From a checkpoint of a small mixture-of-experts model trained on Wikipedia.
Training: a variant of Muon for the experts, 709M tokens, 3737 steps.
Below are experts of layer 4 (counted from 0) of a mixture-of-experts language model. Rows are named router (the router's row for the expert), up (a neuron's input weights, with its number) and show model dimensions 0-39. Each number is 200 + 20 x the weight over its row's rms, rounded and kept within 0 to 999.
After each expert's rows: a language model's description of what the expert responds to. This comes from a sample of Wikipedia text that the model never trained on.

# expert 8
router,185,199,173,182,235,164,200,189,182,216,219,204,207,186,198,218,212,202,198,194,223,233,202,193,225,234,195,166,188,207,216,199,217,194,202,198,231,193,194,192
up0,203,192,212,163,188,157,198,211,199,206,208,198,168,225,208,212,216,207,232,197,201,150,193,198,226,222,208,217,195,219,213,194,177,258,156,189,179,211,201,170
up1,201,189,212,207,182,210,169,203,157,210,218,205,176,177,205,162,177,188,183,200,188,178,190,182,179,208,235,186,209,227,200,165,193,185,189,198,178,199,186,196
up2,173,190,191,164,191,208,213,167,194,214,168,170,183,171,227,235,206,202,216,196,175,240,193,230,192,202,198,202,192,186,230,221,212,203,233,182,184,230,214,197
up3,205,203,210,200,198,187,167,198,195,203,216,182,216,197,193,189,205,177,171,174,207,216,218,213,198,163,180,193,193,204,226,185,195,251,192,166,201,171,189,238
up4,172,204,193,228,193,241,197,208,232,218,181,221,204,164,206,226,198,196,211,207,207,189,193,203,195,219,204,242,174,187,206,246,222,206,239,229,190,202,196,216
What it handles: First names, name starts

# expert 9
router,219,190,221,180,191,192,210,187,210,178,184,199,204,238,175,194,235,221,198,193,205,207,243,227,202,202,156,204,186,212,233,199,191,217,180,223,226,168,216,189
up0,181,197,202,199,184,222,225,192,169,216,187,189,190,213,197,191,219,182,217,218,191,216,217,200,202,216,235,188,194,171,215,190,198,214,202,204,202,217,195,198
up1,196,166,190,191,169,177,225,189,193,142,193,199,225,196,212,177,234,193,196,195,231,191,198,178,230,201,220,190,205,184,207,223,217,197,205,177,236,232,193,228
up2,196,186,218,151,202,191,214,218,185,245,212,206,187,173,238,168,232,179,198,223,235,178,215,194,186,177,179,219,185,222,218,211,209,195,210,167,186,210,198,196
up3,192,189,200,218,204,198,186,223,232,209,162,180,210,225,202,202,200,200,208,189,189,209,209,214,211,176,194,239,223,213,217,195,191,162,183,148,188,245,174,191
up4,203,223,193,220,181,182,193,240,194,181,206,230,190,200,202,211,215,206,180,212,187,263,223,204,200,200,216,199,197,221,207,227,233,179,184,192,203,184,186,218
What it handles: Table pipes, month names

# expert 7
router,209,184,176,207,214,182,190,193,226,201,209,199,232,220,184,230,243,213,206,178,200,193,191,163,208,212,198,207,229,166,184,206,203,179,215,165,213,203,175,218
up0,182,203,200,220,217,232,203,167,229,200,200,211,189,209,174,181,181,161,186,185,218,190,226,202,201,207,177,214,192,199,181,236,219,176,209,216,215,194,180,208
up1,215,181,229,208,214,165,229,210,169,205,164,165,219,223,191,195,196,228,142,223,202,213,178,168,217,156,195,188,213,193,173,187,218,183,203,218,191,162,144,200
up2,214,186,217,176,217,203,202,159,183,225,210,175,214,175,155,179,194,214,186,197,186,175,186,216,183,210,211,172,205,164,200,218,203,222,201,206,232,168,215,179
up3,181,206,152,163,191,236,172,197,240,169,206,213,201,183,153,204,190,180,231,231,175,201,233,199,201,212,178,243,201,212,178,206,225,195,210,172,176,193,219,182
up4,200,224,187,193,212,223,191,168,152,198,177,173,171,197,197,201,189,194,202,249,205,165,186,235,200,186,147,202,220,177,215,199,166,189,210,202,189,194,202,193
What it handles: Clause-boundary punctuation, connectives

# expert 0
router,215,222,193,183,168,203,184,214,217,210,182,221,188,202,202,203,210,226,201,168,192,167,220,210,205,202,223,189,231,211,223,178,177,198,231,177,189,175,220,176
up0,170,208,185,193,205,160,194,219,159,177,199,188,164,207,208,225,196,174,237,262,197,198,216,195,199,229,202,199,223,199,205,196,166,237,237,163,172,226,210,211
up1,182,192,212,211,219,173,195,190,159,232,200,227,223,184,211,202,172,191,209,207,203,202,161,187,197,198,215,204,191,184,215,188,192,189,217,267,209,172,188,206
up2,167,177,228,199,216,171,178,206,190,180,202,191,189,212,199,203,186,188,211,218,214,136,188,194,176,196,212,223,194,223,184,185,193,211,178,187,209,182,212,220
up3,173,210,183,167,205,241,208,207,204,167,202,211,221,179,144,235,182,177,196,218,190,190,169,205,176,221,217,202,243,214,238,216,197,179,198,207,160,196,216,202
up4,251,226,234,187,180,178,227,176,211,214,196,202,208,162,224,195,230,189,163,211,177,228,201,183,197,187,202,207,202,234,178,199,188,217,194,198,232,127,168,192
What it handles: Media and place nouns

# expert 23
router,226,183,211,211,194,170,209,219,188,221,187,195,211,221,192,168,197,236,215,184,221,212,222,213,214,179,199,243,195,229,229,213,209,251,180,186,222,177,207,200
up0,246,204,205,214,209,202,206,206,194,200,217,207,239,192,208,198,207,231,229,202,191,171,195,215,193,203,215,170,201,198,183,171,218,192,195,223,205,208,214,213
up1,166,188,208,212,199,185,197,218,206,228,164,227,205,227,194,195,166,220,214,231,212,190,199,226,200,184,200,196,157,200,192,198,188,225,179,168,185,209,200,193
up2,200,229,192,202,191,187,212,235,171,207,203,180,196,218,190,215,180,202,221,168,233,199,270,209,210,210,185,193,199,227,218,207,205,211,215,179,219,217,225,173
up3,185,217,194,174,187,194,194,219,179,204,213,201,233,229,198,187,220,230,217,189,185,223,196,195,186,173,212,185,207,198,221,206,190,197,188,203,179,213,179,181
up4,212,184,206,183,189,212,199,191,221,228,226,166,203,218,210,197,210,204,238,204,208,158,192,235,194,193,184,193,215,192,241,168,237,176,174,209,193,221,192,208
What it handles: Table separators and units

# expert 6
router,209,173,194,205,225,172,191,223,224,222,202,209,196,176,174,198,226,204,177,191,165,175,164,205,208,206,224,192,195,180,215,203,206,203,168,192,208,184,243,183
up0,164,183,157,208,237,189,210,196,197,190,223,214,199,207,201,202,214,227,192,200,198,223,215,226,194,192,227,200,212,178,224,193,231,191,234,172,203,200,193,237
up1,176,229,220,193,224,204,175,218,164,196,214,229,180,185,217,147,152,226,224,182,203,181,199,155,181,193,187,204,175,202,215,246,199,214,192,182,201,163,235,197
up2,207,202,201,223,218,245,207,189,243,191,167,177,187,215,225,202,219,215,205,209,182,203,205,213,169,218,189,184,197,200,217,226,186,204,206,197,197,194,225,183
up3,229,180,251,156,182,174,195,231,212,192,190,210,189,237,203,214,192,160,178,215,165,194,190,226,204,149,190,212,219,191,160,202,217,203,216,186,227,175,206,202
up4,177,198,191,218,205,193,224,189,209,187,182,168,213,153,179,162,195,185,225,218,202,244,168,212,211,189,191,217,226,228,222,237,208,178,182,170,191,182,202,176
What it handles: Name-ending pieces

# expert 22
router,198,166,184,176,201,206,186,207,205,197,215,210,173,221,247,208,202,217,190,196,203,238,173,180,217,233,207,187,183,219,199,203,226,181,218,206,186,199,137,208
up0,250,219,180,203,191,203,186,213,210,172,212,181,196,159,177,169,219,185,185,214,178,190,211,165,202,182,220,199,206,183,183,195,222,212,190,203,203,226,191,228
up1,166,202,228,232,204,211,210,195,216,225,194,232,174,178,192,203,208,205,216,201,198,228,197,188,216,181,178,226,241,208,226,170,194,197,177,156,204,221,208,234
up2,189,169,180,194,185,204,212,195,219,220,200,226,214,207,196,197,235,168,170,184,170,145,210,192,206,192,203,204,190,190,192,210,192,192,192,197,222,238,168,196
up3,214,189,211,183,188,200,209,172,215,209,193,214,217,194,190,179,180,198,196,198,185,212,237,198,194,208,204,181,179,171,222,231,184,195,214,201,189,215,180,231
up4,205,183,205,171,201,184,200,189,182,215,189,201,192,200,185,194,218,188,203,192,209,186,222,245,193,200,226,189,172,244,188,235,186,199,213,194,173,236,207,178
What it handles: Plural s and pronouns

# expert 16
router,185,226,169,207,218,207,214,201,212,172,199,171,196,178,201,214,198,203,212,213,220,184,194,222,222,233,150,206,225,210,211,221,179,174,196,200,242,244,206,195
up0,191,194,178,179,186,152,185,210,222,209,206,197,226,191,224,228,213,230,198,215,222,163,177,228,219,204,206,223,218,218,188,176,215,173,239,195,181,196,164,229
up1,199,236,204,188,207,189,194,186,219,202,204,201,208,198,172,194,214,250,198,176,144,204,216,207,202,186,197,199,203,195,224,163,178,164,158,189,185,224,215,211
up2,180,241,202,217,200,233,196,192,193,221,170,206,186,188,230,202,173,205,190,209,200,189,205,188,207,173,199,239,193,199,191,184,211,222,199,178,193,226,171,236
up3,174,220,184,224,191,174,230,202,235,212,188,223,193,219,187,177,200,246,236,210,236,191,212,193,225,176,195,177,191,214,175,163,169,174,208,177,191,214,178,184
up4,213,176,198,232,180,186,188,216,225,203,182,195,154,195,161,190,175,203,178,203,196,182,175,197,216,227,171,203,206,233,222,162,179,221,174,185,191,192,205,191
What it handles: Adjectives and quantifiers

# expert 1
router,189,227,211,221,203,201,196,192,197,211,208,205,217,174,188,199,198,171,214,229,174,206,193,232,201,202,240,159,214,181,159,172,219,161,197,206,191,235,210,214
up0,162,202,188,196,213,191,172,186,199,194,206,205,176,191,213,206,198,200,242,232,166,246,190,188,197,214,178,163,178,220,223,168,189,238,191,188,190,176,212,211
up1,160,225,186,222,229,199,225,201,145,198,203,213,237,194,220,212,168,235,197,248,184,186,175,215,224,206,206,224,176,175,223,204,208,199,223,224,191,182,212,211
up2,219,165,211,172,205,170,211,190,229,211,178,231,200,196,202,250,212,198,176,205,172,194,231,167,200,213,187,173,224,188,215,169,205,216,214,230,173,181,204,213
up3,193,213,233,196,211,172,187,195,207,192,221,199,180,207,200,199,161,184,188,193,220,231,226,184,189,209,186,178,170,197,202,175,169,203,184,229,179,203,206,190
up4,186,172,252,157,181,184,177,205,221,198,176,222,195,211,204,211,211,198,170,235,158,180,208,188,221,193,215,190,190,197,202,186,196,211,200,194,214,201,214,188
What it handles: Mid-word noun fragments

# expert 11
router,201,218,185,168,204,211,189,213,213,205,211,236,196,220,164,184,189,232,192,170,209,209,196,213,223,180,210,216,172,194,174,210,226,197,170,190,194,215,174,214
up0,170,197,174,197,197,197,219,156,184,198,201,249,196,168,172,205,187,183,185,164,149,176,244,243,187,192,178,195,230,207,211,202,202,192,194,222,209,226,178,200
up1,177,241,170,198,168,223,190,189,181,196,191,234,154,196,176,227,221,219,189,185,179,179,196,204,199,227,201,218,176,220,198,182,189,202,216,191,210,208,161,211
up2,181,190,205,216,202,173,232,164,225,192,185,199,217,184,225,208,191,202,218,233,189,193,259,234,210,238,171,227,196,209,214,213,206,233,191,196,237,212,193,179
up3,195,197,207,224,220,240,197,210,214,191,224,192,151,204,198,223,206,180,170,193,202,208,196,160,182,182,172,200,225,203,191,209,234,193,194,198,180,189,195,209
up4,206,189,205,184,221,186,166,189,228,195,191,186,192,183,197,203,205,226,197,193,193,186,195,192,218,208,199,190,205,183,185,191,238,251,204,210,207,197,207,197
What it handles: Suffixes and and

# expert 19
router,191,158,241,204,173,204,181,178,193,212,187,198,209,204,232,214,212,222,194,189,213,204,214,200,189,179,221,205,199,188,201,207,199,209,187,214,257,216,199,189
up0,202,194,202,241,214,210,216,213,182,179,177,180,220,184,228,216,211,174,189,198,190,190,183,211,185,172,154,220,208,180,196,203,163,171,196,186,181,203,225,213
up1,205,202,192,224,207,198,203,198,185,203,203,216,177,183,210,175,198,165,171,186,217,189,207,189,208,202,228,186,210,164,195,163,202,203,205,163,201,184,214,196
up2,219,191,195,171,204,222,182,184,210,218,215,196,176,217,220,178,189,174,198,163,177,191,179,171,189,199,219,176,188,176,179,196,264,202,197,185,195,195,198,164
up3,211,206,227,195,197,219,224,233,193,188,181,220,154,191,185,199,166,203,219,165,191,177,209,214,215,208,190,205,183,199,209,221,187,182,230,168,202,210,201,195
up4,217,200,175,183,195,216,217,235,210,199,209,191,223,204,194,180,189,221,188,206,194,197,182,180,218,217,210,246,188,195,187,193,248,181,196,222,209,191,214,165
What it handles: Prepositions and auxiliaries

# expert 12
router,179,221,201,195,216,223,219,231,205,216,206,191,180,193,223,224,214,171,207,225,186,209,205,187,201,220,214,221,203,205,211,184,222,170,176,183,170,173,182,206
up0,201,196,178,204,208,201,216,209,188,194,159,226,213,192,205,186,187,176,173,199,196,205,241,216,183,202,188,199,179,180,220,176,221,193,197,225,184,202,195,201
up1,199,197,183,192,199,202,178,186,189,182,198,222,186,216,180,181,182,182,212,226,189,228,228,174,217,196,210,152,158,215,211,222,189,226,191,179,181,176,139,183
up2,233,208,224,189,238,189,166,203,162,167,188,198,227,160,224,209,201,218,192,188,194,220,220,219,218,206,201,229,210,192,214,213,159,204,216,187,170,223,222,212
up3,192,170,195,188,205,199,185,201,167,188,227,198,207,193,185,203,177,244,186,221,199,201,214,180,187,190,206,212,197,208,209,215,210,155,247,185,207,158,192,191
up4,173,208,231,199,191,182,194,195,200,204,188,200,212,153,221,224,228,212,228,158,213,189,208,205,152,192,200,185,238,187,220,142,182,185,217,189,190,180,175,190
What it handles: Mid-word Latinate pieces

# expert 4
router,218,210,205,169,194,208,189,201,223,211,192,219,212,234,230,183,189,210,193,189,220,238,212,185,181,183,212,191,211,198,239,224,184,202,215,163,197,156,211,200
up0,172,186,204,171,224,192,196,165,215,189,219,213,180,234,205,206,207,207,214,215,211,202,176,201,203,217,192,240,180,207,189,188,172,204,221,222,248,171,196,201
up1,204,189,208,204,215,190,204,207,189,202,215,179,199,191,168,175,200,222,226,160,219,182,157,203,197,208,186,182,227,215,193,193,205,203,200,190,216,195,216,184
up2,194,217,205,206,180,224,203,168,196,219,190,207,210,168,199,214,180,202,200,221,220,194,191,237,187,203,202,179,217,180,219,209,198,226,232,213,197,175,198,193
up3,211,187,194,228,207,203,191,136,181,207,207,199,220,197,199,213,182,202,201,210,188,196,208,165,203,196,222,173,186,213,206,220,209,206,246,232,218,249,195,181
up4,182,225,179,225,207,238,202,175,166,180,202,172,198,217,216,232,229,220,191,209,214,224,181,211,221,224,201,188,213,173,247,186,218,213,215,200,194,197,201,210
What it handles: Capital-letter abbreviations

# expert 18
router,170,180,176,229,221,183,181,186,173,206,191,169,207,204,210,204,189,214,199,193,193,225,189,172,200,182,203,197,187,213,180,211,215,178,214,223,194,157,181,196
up0,178,195,178,208,239,225,192,188,252,230,224,167,224,220,170,172,167,241,224,219,192,202,183,201,224,210,220,202,223,183,209,209,221,186,236,190,219,186,199,210
up1,157,211,189,220,206,234,219,181,216,176,218,179,203,184,168,196,234,224,182,213,203,198,179,236,216,184,239,205,202,213,207,204,190,164,228,176,232,219,225,185
up2,168,195,169,199,200,209,214,225,192,208,231,211,190,190,178,232,181,226,190,225,219,248,204,218,211,243,226,222,202,191,205,232,203,165,177,202,231,187,214,220
up3,192,195,190,232,199,210,206,221,163,202,178,187,190,200,207,196,178,172,179,201,152,218,183,204,182,167,201,211,164,177,187,218,181,196,207,190,176,183,219,205
up4,187,183,197,182,199,178,162,195,199,153,204,165,189,180,203,188,199,208,229,157,183,191,185,195,157,184,201,194,213,210,229,171,198,193,238,224,176,210,204,217
What it handles: Zeros, quotes, symbols

# expert 15
router,197,196,184,212,234,195,217,173,187,212,203,199,209,206,175,218,197,216,169,214,200,198,227,194,214,160,161,178,212,159,197,188,237,225,160,211,210,199,208,223
up0,189,187,217,174,225,193,192,210,214,200,194,190,191,196,166,233,199,214,218,200,184,193,182,199,218,210,194,233,221,215,216,190,225,206,182,208,191,201,214,222
up1,185,199,235,225,200,218,243,175,223,187,237,177,210,182,214,248,232,237,214,175,210,179,203,238,193,207,186,200,212,167,218,186,223,173,194,182,232,164,181,174
up2,176,202,204,198,222,215,207,195,200,205,181,197,225,206,203,210,205,188,201,202,215,232,232,204,199,207,201,185,184,186,220,177,178,234,182,223,184,187,180,269
up3,205,182,193,218,203,192,205,219,169,197,200,191,163,210,193,241,214,214,191,258,202,164,187,188,164,174,196,214,208,217,218,162,204,180,195,233,213,226,181,244
up4,198,199,166,234,198,204,187,186,215,156,168,226,209,163,190,214,221,217,192,207,174,190,168,189,199,173,196,218,197,191,170,196,230,193,200,222,258,195,209,191
What it handles: Articles, possessives, copulas

# expert 2
router,200,181,189,202,189,216,194,179,177,178,200,215,215,218,200,217,231,190,167,210,200,173,196,203,191,153,198,203,212,225,226,205,182,209,194,213,231,153,164,212
up0,224,204,193,163,195,190,199,193,201,204,202,198,251,170,202,187,225,205,176,229,199,191,177,190,197,213,180,211,183,205,219,197,227,194,165,221,216,182,152,214
up1,208,181,174,191,183,230,219,206,224,176,218,200,170,203,162,226,193,194,189,201,211,182,207,185,186,200,202,210,189,239,162,191,192,191,160,155,191,204,201,225
up2,217,210,188,226,197,204,202,206,202,179,178,179,212,210,215,216,226,196,217,174,175,217,186,190,197,217,212,191,183,222,214,222,202,193,216,205,186,196,171,197
up3,193,184,213,210,229,192,177,221,229,243,205,218,205,200,164,236,185,192,201,211,219,202,212,188,198,186,234,178,197,231,203,196,223,194,196,176,186,216,218,195
up4,254,196,202,154,150,218,195,198,215,191,174,193,231,187,194,211,196,213,174,198,224,218,194,172,203,217,222,227,216,186,170,194,182,244,186,204,206,194,201,189
What it handles: Separators and labels

# expert 20
router,235,232,218,224,173,210,189,205,190,199,229,187,212,183,228,202,191,166,162,220,231,203,154,199,198,203,211,199,205,174,183,194,207,209,214,218,212,230,220,232
up0,178,212,187,202,197,185,223,206,181,219,206,151,207,216,212,239,224,199,182,227,197,195,184,182,193,164,192,205,206,186,206,169,182,214,181,193,205,169,186,158
up1,165,236,185,204,155,209,198,186,193,195,187,192,243,248,217,199,199,194,194,170,177,193,180,212,182,193,177,196,202,238,184,207,170,173,197,229,216,159,232,187
up2,208,193,212,195,182,199,196,226,206,178,266,185,195,199,208,173,208,222,197,183,196,201,220,209,184,221,210,209,215,201,225,175,181,221,190,192,208,239,197,203
up3,213,180,213,191,199,181,181,223,230,216,180,228,228,186,208,212,223,182,179,223,180,172,187,221,177,202,186,183,175,224,184,207,186,201,198,185,205,211,213,193
up4,162,173,169,204,232,199,213,161,208,196,184,183,177,210,209,193,237,182,206,196,204,185,215,225,204,243,199,229,173,188,196,200,203,182,219,198,193,198,213,193
What it handles: Vowel-led syllables

# expert 17
router,176,196,184,230,195,232,201,222,238,184,209,206,216,210,192,175,252,198,212,195,208,192,242,210,210,200,209,176,229,218,168,203,197,180,195,209,212,177,166,170
up0,232,179,217,215,166,198,197,170,186,180,199,245,186,214,214,204,167,194,205,212,186,205,215,203,260,199,209,235,212,206,198,232,184,211,235,194,209,190,206,164
up1,173,209,204,169,201,182,159,206,219,211,259,208,205,224,246,208,196,217,209,208,177,218,166,196,191,189,226,217,223,216,177,171,186,212,255,167,187,183,172,183
up2,217,230,193,234,187,197,225,222,207,187,234,211,184,239,172,208,224,196,209,204,171,202,179,194,179,170,218,203,171,223,179,163,196,200,194,195,201,191,187,208
up3,196,171,193,199,170,208,179,174,201,210,166,213,179,173,167,209,201,204,218,220,211,234,222,179,164,228,207,193,173,198,233,224,180,169,186,212,235,199,214,215
up4,208,182,195,225,182,205,218,173,171,179,197,201,192,252,207,203,221,217,178,185,181,215,190,170,232,190,210,190,202,229,171,162,194,234,166,184,192,199,214,200
What it handles: Line breaks and hyphens

# expert 13
router,192,204,181,214,180,184,191,208,210,199,220,199,220,210,205,188,143,191,221,201,215,191,209,196,215,204,184,208,210,209,201,222,175,220,195,220,211,158,206,186
up0,203,179,212,196,211,197,182,206,232,207,178,211,196,189,206,216,198,190,182,149,197,222,219,192,205,186,174,190,226,207,220,238,191,198,219,210,206,214,174,184
up1,193,209,230,193,197,186,212,197,196,209,187,190,185,208,227,170,183,201,225,181,181,233,186,181,189,220,213,230,168,178,194,222,200,208,184,184,217,194,198,184
up2,215,145,219,208,209,187,219,217,187,230,235,215,208,190,184,161,196,180,165,191,190,173,196,230,229,216,216,195,212,184,214,206,211,192,217,209,195,210,205,198
up3,161,204,207,181,210,208,147,225,192,218,219,189,204,168,198,216,204,185,212,225,187,203,212,221,198,187,220,236,160,171,198,183,193,206,175,231,191,190,174,198
up4,181,239,216,164,161,191,208,206,207,161,173,216,190,214,203,202,209,186,223,192,187,228,213,175,192,217,205,197,228,195,189,194,194,209,210,175,191,190,187,220
What it handles: Infobox field labels

# expert 21
router,198,198,248,203,189,222,208,191,180,196,218,202,212,198,200,219,194,184,212,201,184,209,171,181,179,205,195,176,199,202,193,215,184,206,214,182,168,271,221,158
up0,210,160,185,220,185,187,205,226,219,184,209,181,161,193,195,185,192,227,225,216,208,207,217,228,194,215,182,201,191,205,186,188,184,206,191,224,221,185,175,206
up1,183,224,198,198,192,226,208,199,189,209,180,204,175,161,190,218,209,238,227,231,199,176,186,175,205,153,232,210,219,202,171,177,189,190,223,160,218,217,165,185
up2,172,232,201,207,202,213,195,219,206,189,232,167,179,232,197,231,183,196,191,186,202,204,194,249,181,219,193,194,196,203,195,185,176,175,223,221,176,206,197,226
up3,194,178,197,180,188,185,229,279,193,230,190,179,197,217,205,166,244,183,221,180,187,169,164,217,193,195,206,207,217,205,190,189,145,191,182,236,201,209,200,213
up4,219,198,202,227,202,203,208,218,233,169,202,205,182,188,201,196,239,222,235,208,186,179,219,245,206,199,208,199,164,237,200,219,183,227,212,244,193,183,204,179
What it handles: Sports terms, place endings

# expert 3
router,187,204,211,198,211,230,205,207,196,212,191,195,190,234,174,191,226,177,201,193,220,183,240,212,212,195,201,182,196,182,177,203,208,200,176,200,194,208,159,246
up0,175,205,229,187,209,168,191,168,203,184,217,202,199,167,160,203,202,214,205,205,196,211,210,196,186,219,214,190,191,209,242,180,205,196,205,194,214,220,209,199
up1,192,188,185,190,173,195,245,208,159,177,217,205,198,232,200,174,206,187,225,257,158,224,202,242,191,187,238,188,167,188,212,182,158,185,173,222,242,189,223,172
up2,176,219,175,203,188,193,160,173,195,207,212,171,178,224,172,214,193,208,203,203,189,193,210,241,177,168,196,186,225,187,200,187,191,126,197,191,161,174,187,194
up3,201,212,183,199,191,217,201,181,171,193,202,224,205,225,231,185,197,244,209,186,194,185,186,190,172,204,235,193,202,198,188,174,199,221,220,184,210,204,133,205
up4,182,222,202,212,203,150,207,179,186,172,204,169,202,225,190,193,206,200,181,225,185,166,165,196,192,232,209,179,181,200,229,161,188,204,216,176,164,190,206,235
What it handles: Digit one, years

# expert 10
router,165,190,205,214,218,178,242,204,215,161,194,211,190,230,185,209,197,206,190,194,222,193,233,194,202,203,208,213,172,210,214,196,225,181,182,219,194,207,175,237
up0,190,255,176,198,206,218,198,192,219,220,197,154,167,199,208,225,185,184,201,228,220,198,185,218,224,193,201,196,176,247,204,188,173,192,215,181,233,177,179,164
up1,183,211,182,172,206,220,232,205,220,205,212,219,159,215,193,215,210,218,204,214,224,168,160,199,218,189,178,204,212,227,183,192,219,194,168,182,189,224,173,187
up2,258,236,167,210,189,186,233,197,240,174,221,182,226,207,163,181,191,221,187,210,196,206,236,216,200,206,244,199,214,185,155,233,174,200,194,208,230,174,170,202
up3,178,171,179,205,199,201,225,201,199,188,194,228,206,192,200,196,181,227,174,219,189,211,206,207,191,194,192,209,198,201,188,200,159,248,205,188,195,176,207,152
up4,200,178,207,200,223,202,189,185,203,184,196,202,191,234,220,210,184,219,222,212,202,184,224,214,183,197,189,182,202,206,225,184,176,190,203,195,177,196,185,221
What it handles: Foreign name syllables

# expert 5
router,148,198,212,210,215,190,196,210,204,192,191,212,217,207,204,176,210,187,191,217,196,225,244,193,191,205,201,213,176,196,191,210,207,199,206,226,203,184,173,231
up0,219,239,185,195,212,199,217,192,218,178,174,205,178,202,203,204,213,204,230,191,172,208,175,220,189,165,207,219,171,211,186,208,193,227,219,209,195,212,202,208
up1,202,172,128,185,198,226,186,190,201,147,187,199,167,170,200,198,190,206,218,198,218,193,198,211,199,190,167,191,218,218,198,200,153,168,199,233,221,222,196,184
up2,206,192,216,238,186,260,201,189,224,210,185,191,192,203,195,200,173,151,221,208,193,163,207,189,215,165,241,234,205,209,160,172,203,195,215,205,147,205,200,195
up3,212,190,196,204,174,224,222,196,201,188,186,227,196,232,187,191,219,223,212,217,202,217,224,174,208,187,170,203,186,221,180,196,187,187,229,209,171,266,199,199
up4,173,202,229,193,189,210,213,208,169,184,207,214,197,189,234,200,191,206,238,186,187,208,216,180,208,203,207,193,231,204,168,226,194,224,232,204,195,193,214,197
What it handles: Digits two to nine

# expert 14
router,215,187,197,172,211,204,169,162,200,235,152,208,221,192,216,142,175,225,205,191,207,180,202,174,180,197,166,191,197,201,190,205,164,222,216,244,171,233,222,190
up0,241,199,195,215,204,164,179,225,207,162,160,215,205,202,213,204,213,220,232,211,193,227,187,223,178,214,203,224,178,216,211,183,206,192,149,250,198,223,236,243
up1,178,162,207,212,180,214,188,203,178,190,220,214,202,189,157,241,187,224,201,219,229,194,222,204,202,205,196,200,204,225,196,207,204,167,200,211,183,219,209,211
up2,183,191,201,208,228,170,194,237,209,220,210,198,206,202,201,195,215,160,215,193,196,160,181,258,196,187,182,205,194,236,195,181,184,212,208,201,224,202,206,211
up3,189,181,186,200,229,206,172,189,202,221,205,197,250,174,206,172,198,153,174,195,209,225,204,212,197,239,230,214,213,223,190,175,176,173,180,182,187,189,222,198
up4,191,180,208,210,226,224,228,154,189,202,223,183,175,230,215,220,212,196,199,223,220,206,196,208,216,158,188,176,175,216,191,197,202,218,198,182,175,229,231,234
What it handles: Of and quantity nouns